config.yaml
n_experts: 16
d_expert: 96
n_kv_head: 4
vocab_size: 32768
norm: "rmsnorm"
norm_place: "pre"
positions: "rope"
init_std_o: 0.0
init_std_up: 0.0219
optimizer: "muon_variant"
grad_clip: 0.5
warmup_steps: 200
steps: 7850
dataset: "wikipedia_en"
Below are experts of layer 7 (counted from 0) of a mixture-of-experts language model. Rows are named router (the router's row for the expert), gate (a neuron's input weights, with its number), up (a neuron's input weights, with its number) and show model dimensions 0-255. Each number is 128 + 32 x the weight over its row's rms, rounded and kept within 0 to 255. Numbers have three digits each.
Before each expert's rows: "mostly gets" lists some tokens that are sent to it at least half of the time. This comes from a sample of Wikipedia text that the model never trained on.

# expert 5
mostly gets: "%", " km", "′", "″N", " million", "%)"
router:140080113149166118161204058138130127065124171116164149142134145139108141068148172117172101096139107157126111140071102127141132148101145135058134101164187159132134161086138089074119173095149095093139126108096153185077090121167087107135148209105069120125127123146141127158102147101100173153118129132146186165141140088157119151142144120126111098145114123118172111213099140156209087129116186191100105122137057111129144180125098157102110194070128155138151129098095184159084107177136099170088091086117059106052147180169092100140145084062115162134171087125175076123173132108187113151132190142112053161087111108103145171093105097121132165100144123092156103155137184150203146110124103152115134107106164135095093113145129124152185157143102131179172117142092109160122147156111164
gate12:102113088175144147129175150131115095097141131081099119121094120104159121206083143125170112101123118160177105096127154170106166072129156084127115140123164083152136126141167080092150118128087122108104098134163067109103103084184093174201081130140158124126135111087115139098173167132082145113102114116073203151140133122159153141027122164086076156116128102120089152146149114126118152159122151153124129078129159211104162127122169053142111137112083113124145137077117108108085112186139115068172080107094187131205122076095127146148090199189090108182151148124135145129141125122168136119064124135114143151086128123082145106152085082095118121139075112069072187184117129154169146115132189154147117099133106144160100120117151180118132129127144174144111135108123112111128144113141152
up12:083098163150094115135099108151096112151118118109099144109163144174125129142130137112151106134137117131075105023052117130126114213171102150081086130139087114109135116125105091137083116164170095139165175112097112171218119137132136093061096143163139141109122143134154137090140134145126149114156142108132173084061085125123081141103133108102116088138133109181157122075172141157134145120135125091125076152108135136157084097129097093103138072176101173129175107151233084145134093154118113075145130167141080098138164148132138134145077085146081167103093146158112117130112123168118155121107109124116123194124133103174115167155136169082058080124100121182130101162140160158128192194150101059095111156126177089098166123139176072110154146071152162049122143114133081205142162132138051

# expert 7
mostly gets: " de", " N", " V", " Z", " d", " M"
router:127144185087147139096082139169120087159111093135141103098096106152174150129147079125094146127132109095124130149143148109076073153157089115117151117154150154123165127123107173133162114149196087155115132133110110082149111121113111090101170162187127129109135131118142076131099114179103079096131156183097164149115118172083076120099089163103117134073162127096169124123081108097114081112175104146183123133093139136178074135059114122138131107137092177185129108121150107057150064071145171099054134191126143156139190191099159182132090116128153145094132107156129151138114178136094178102137086104145139153113116089167128108151098156085118156127120072160143143166123100126096156116120114083094148197094138125108220157102164106158113151102108115077141188116076146117133148103126094
gate0:132058167190149137103142102130135130119138133115104183094101124117103120133103067140130135107122133094122137075126129120116183146119129106118153073128108115148132118096167119151119166132137104152135141120098079097134184109120124131091135143236146132094152113110132099161120110161096152123165176095157220075144139151150161162117132132106115168160100141126161125177189125149146141102123104144096163115107086134121130128124127145137142046150121135127125109155115185130133135077051162085119071167099155121178129117106142139191098116139138161116129149109133195096090171124173133157109144071092108140140150143141127079114143205127121139121095104139188096117080069071176091147155122097131164139094131121037131124078200106171103107166105068139121142103166137168117128133113097
up0:125162165134103165113101090088132109155149133099139143096163151127160180121101126125183123068144154106133084132118166095095142126146124148109211148100089181076177120098113145116112116109129144116131150137127217061127163116132163140109145132142128147209135077154156191155118140162162109119074103174078133154158100201147123163115145200139134115033117144081144128077182095110185112119091135134111084165130118123128104155144074184130179103165111115065100100088197169130150116199159117160118129145113130139085204119117106092114119165119147132164133109092139139141204095122108181131106183081097134132174087162127103163170167148102143136110111106192102149116146103172157150162102139142114177158114120186142110144149107084158143165071140033198146191103112090085167153138169116

# expert 15
mostly gets: "′", " ", " $", "–", " (", "_{"
router:158138134096188165146163087115062094129149139180112111131176151110169130137125135163124144153096144142080106108129113119124105101159097108184079118136114143169100131129135176086188164117179145157105129093161149163146094115124140113090053049151145156141158193117104138112132113182155154134107100098164112157067123164172174184082090142093097099120076144156117096117106134071065181131169165142118133119137141117146070151112135127131094126173090127191054166166123122156049127130099146132113094161149111183090164102162146116103094136120171110088093131134147130171129182109137148091102162161166119084150143127154096115127117133182115133113164072143129078132173100131088161120157149156124080073145119131146147165122122103108194113074170135114153136121136071151122135071128119
gate4:117175092117193112175145093069102112119158196126175094076147167114153105174143184119141125125137129149166059097183153140068191146116068106050141125135055137131144094139123104187085107144095185202120090154164144180147155131079095078084167104074102083139137129107135094154123065102140108103044077130118147133143111156125127131110135104084138089111103165117144084123139175132162164115111117122201122135112144134137132148022210139116140120143127178167131073098096095138158075153136114142109140111128090142087118082142075145083184145070093111082137138131086126181105121115149129133147147200201137087124153152185131063187085143144107110131106126139167177129152130097168139115152122077173093141139115065156135119130147146197165156121120129107125115113127166139156078108129161
up4:112149128149168164177157145137185112111126160121124104168067004131200121136109127088150110137130105033135131068155132172142152178156128143108118180140124094161091141132169112167147141142123142120098152162102132081083144115099161212099122122130089104133138119145121197164137145145182113102112140080188128131124130137131097150175157110149133111158124147117144128123083129102120142126103108192154111132087125077156178155147130103140111145165119174100123165121075162138186114105141098115103108115108190161146085164104171110156088095106093089109128138100108180044169109144151143199134192195150142073128154139147146195155131158123109108141134102138106121124111134110096151097114112102121108139113150121176099159142127109140150104171125184091138170083142095095098118095133134

# expert 12
mostly gets: " University", " School", " team", " album", " series", " life"
router:098146129212108154141063160079111119154110125128146081115104125086109121147025157037095128158125075142181125222113147151072097135124153201156187096094074089138153076124131074120105100125117099114130114162093121116143133089102168063123170103132120122160132116145105095113126099171181126120109100095154074084167121093087152134111115108146140144078091109115101181074159134182127082103104197119124129161077171115099191203165048113151149131150181124154108120099136112103201139149150160130105143103094190133162104151120135146146077143097133074141119147086124129126137135124097187095097102134138183099092160117181122089138103083108125146159114095118127212148180080111103103075093128162175104147058034159121057126114164147136137123167108117129106107109144137151108149126137146
gate0:138124164136110106109142081093067083165123108142122113108163119123163145129099146139104125119111127107146102055153088123129142155153190074090087126077151132115143170109139087152136082104125110125108099153060083135133104122142164082098122164099119126188083181115127137113148153085076175118138134166185157118117114111091117144145100118133136104133132148188124164133168045121156107144160157145132094097165121160196176127121114124064154097158109156112165135131090155119124196117121167093170133162123130143168209109050140139147152126183111134082139148155122113175102109171071168106131128135154092150154178152118004093174180102105167158100067075067137139090163146145116148134098068119140164076168194122177084122107146124067102183118130152111142138157133111127126155133120051
up0:111121120106086133122153117070098137173134129119128135118113119156114172118123169122160056129163151144154126000100115165095102112117174127085127152116156094084119142159151127113101065137123122098148058154102102168154106149113146116120173108123143126101145150099133140095195165141050144180141176145166114131183125113167112164158087143135137112126139138128157128113178136149157112134117179077123143090077113128139153134121114082110158055143148112127204114140113151165109201121116162120124155120104089169174158113127162149112142106079140151125121075125117112163124097172086255097154118125107090157167093134051153087140183155101140147092093193090148114108141149178139157104016103133093124149124176142138065119097131145102099152090143118081147131139121090154087161109123125

# expert 14
mostly gets: " |", "|", "==", "===", ";", ");"
router:133098166176151161155140097138165118154117121116143099114159117072081121139138091128092073112127148117165097112123142126140196135104084144111109093187168096153182136136105062155092169162136102146103083197142170144081153154131063196156105142116143105151123160179199120167108093093142085115116148089127133091132107156106148194113169087138120105150164110141086189166106120163099196108055132105054145083102150106125182101118121135143006044103119098132137048151157179226098110122104132121182097112180137085065112098117150118125185134140179163159147122106094152168100101165145125146125131125150125131156053134139218106108167116141091068179097147090144112118106142160185070170131167122094140157157176204155108110123068122144147110111145128148137151139135071110132157128101163
gate12:161128118144111168138092142150168174153175168163114184118141130169114124095174146134086156139132151082094091118144137155115103117140162201108099085123125145088153133109119150138120110129141085082178079119161122083160140137162126134160152124100172167120128113146119110132122072159130103152152163175100143140096171106164157128091117135165107132062109166076122114179114069147091097162141149144180087034131081101124176133092139104121074151132089122145139130164181126126113104128065162128095153146151126113125088098147138169148086100128128072118134157168132155128132100110144142128166140133136162170140155100148130058174244191148165084121129166126161074079088112119124118140146128177136163170130103143087176135171132130115138146126091063133110142163132137114148101166136088
up12:149105120067161146142121161138113112078105187193139132169097131135094102196193108125159166110074142122118145106081127146119143091107104116117158146082103161142072087166092098150143130098145135148146112091193143134143090017120144128152167135166145077119132120146112114131108109177086141090110176133086179123172039103114110126145130121090133127165128152136136169069175094146117190170126136122066176152108180118155117119136146155100166152162073174169152139112133118141180093112056103154134087187141117156114144179135129138125124158082127103131103120049097139133126117111080095093118155139160132096121163129162126139116141159065135149116141099112131149159140138101135141154115165120087151089145177132154174068047148145131088160132163096136177158155143081137135175066094096

# expert 2
mostly gets: " life", " work", " death", " song", " role", " series"
router:081107162149090147140104187136107160122159077117145121144099157174121105121066151157135173113109117161091117138091179140120090105132153161139192150052123112143114124061103120170126081107110095114150179073046141136176158099128168089084184120132097136123123082087108132107161110168109147154106108138097151149126130124115125136149142140118176100101141153207148115122138121166128062140201149175147126142109126115125128170160117058129171138170185161133132126149129129067153147162116140110106106135112176173135101137141103114152100151142096095163118123106065086126146141108095126108112131122153124093149160138161121096154098081136124158106122093166171168093147019135135153088129102150153133156088054104119129117157203195075121118137126151136145150122160190102162160102114121
gate0:098123196133096123167191121120163123092073033148165072147154172097111151161123119077153089122081172138099106130064171093160104081093154099089083167151136123113141095124134148133139073133104106109171154104122110115159129124146116121142154139106119116139118108133107146163151166140099129115162130153148077153126111171194099162138126133146092065125167158093128070064068142139152159073125131123063104158164155149085068172091172037149136151175135151171098126114161097135160173121129109149141117075143095119149135147165120149099141110111135130179156204102105089187113041113126076103177143193118136127163121150104182166125161164079123135171147146081135154119116142180114152118143108097148135204129141087150052096112184152149148102156233087136145061151193166121139093074118117
up0:140128186084110168096117114110122120107186155123161057162186139132136062111162103143059182098130136170136142106150140117107091117089136165080136073139173107153110075121146126142111155115164051104128075135105072159095166063154161157068099117112126166130160194115124122165123100129143132149138119115136073119118211114167104140118063138139104151134140183117116155100109196096082183190128171190057116153094143077075118117110159165087077127099136059136142164156170080183134160101155133086136184158173144065099108176179143118169117172145126120083107098128124143173152093137109094107122167058173118156070155119118139114081137137084098154166125126187121166125133114082140104125155146105117159170092145108184173061201194096146094070112143087144106093086164110162115142113142168

# expert 6
mostly gets: "9", "2", " century", "8", "6", "4"
router:174132135164103137065138134151082137149132161141108143130179112125178112098140152172108142137171149152137150176158092135148093129120133076151107077086072173148081151064172127135155150177165141165165132149111084210091095119157180124146219121166159177141128125140124199094101132103140135162126089111133180156122081156185086134159066133088117147095097122133092117102136136150157057170150170211110089096126114146125141074097140148086121130167108053126086066187086066148102126119110146159088107120097136150155089098167127118160082130094141132150169095192213102092072125100146084151161121133124140135101154143131091135104172079166141105132210117095136091121153132109135098087164113109117168115117075134127076165177132145091109163118109148144106154083134082102076139108121085
gate12:133143164119148136094117144111143159113128072133127139123108135093160147111158190098165149108123131123166087120123163132131110133136120167074171072135119088129135161140084145119097185173090097090138072123184156116092117155123091123153115136116139168137199192146156143111172168105154111186199105118123087132122062154145085157146134166126075119075137082146178152162161144145134211158096118141106149088122190115132162102147149145117185164131102186131099107114159074104116104105120165107131119106138098085151086111142112144142149096135175163153145087133169138100133147130150110145091089138161114085111122087157099040127149128137190101120112116096132113087117133158130099091155186095168110113088109104131092158122119120159127050139132138133114092076107153173153174116141145
up12:111106056093170177088195194105066096100129146119080137086117106155155137114146074130127175128143125109073117125099148104137152102133142108113127176121114130115122154138132130120104162167174122071099091140145119114142135057097185115081115089126092102129126136166097116148107186138182139143104095144153113160128083109107179155165181148118123196180157108131152119134115112153087132126104103105160074092120161137086126146123087144137123146154116127109089155094098079101155157137142098142106151168169115160139089103133201119189153104126138096120118137158118084139105085143125110115133121142178101136204167158144027091091106166197135136118106156163118138182158122165076143104135129096070139151088107167095158152167136115152096099187112145194146177103139157176108106126119069

# expert 0
mostly gets: "\n", ".\n\n", "\n\n", " \"", "==", ".\n"
router:102137152104114129147183096135131107134149101102106116123155122097169177126165080206123111110128113109133111097095189120139122151183137129131129129160104083080107120156131084143132143121158116119139138135158102126078121156117143140136070114066129116154119193171140079073105137110132127118148101107156064062134131178134120087095161138116144114129118106086093164125183110072093132128175082118116089170117158128125083144186169170148165148065121072114087124141140164160049146141112116159134098181120127159134185094105163117112172109132137130173105136111080182137062138153100151101133139151154118098108070155168190103114170138127105107114074146106128109140122091169147050158132151091127107081143170157131079135100094133141113122150166184102142132150121073131133119150159140
gate0:078130164149155086162145072118108095091144131175192093058177108119060143054092137102161150120131140119118141076156112129118121179167157166108161174149115147141129117128095162087110108122109112139112153058192088079118099102117092071094153116175065124095116148170146124091130104108118130216184129197190140122116129157132068157117111105096120116153164150104080177159140141101135160122108082147138147157124174153169198131155094100108154134089113111084102062113136110104125132107117157138090140126114120141128126061164130071159113131139124150183077087117065150106167178097091153102112102133147100115094091094123143132124112105138102151115061104067151102110134158156135125138133170121172143162155121098113150169095118130099192186143118113142163155144131115175135128166076083
up0:132126111096120083059109153181117092092126104118195164152151102148098134121118136063166148075142127097167108180100112107136149140120109182114144152138120056160128139140087119091105190094111207126078096125112105132139112098096104156153127129192125124145196131110116132187161086140095104155147084204113110181159118113084184094142172073100126134170206123160076161138102162157129109099181086152055104168124141098142142099094106145133191126118098137086141148099124105080149128148146181135122129155135114111156098073106096113166173154134139057093153096147099129098150107204140189114119109158087185136143126127142176125085136087121178106188091141119119177167053137150165183134137104222091127144159128136156096143116124060123134199124163102095079201151137127124136082138123119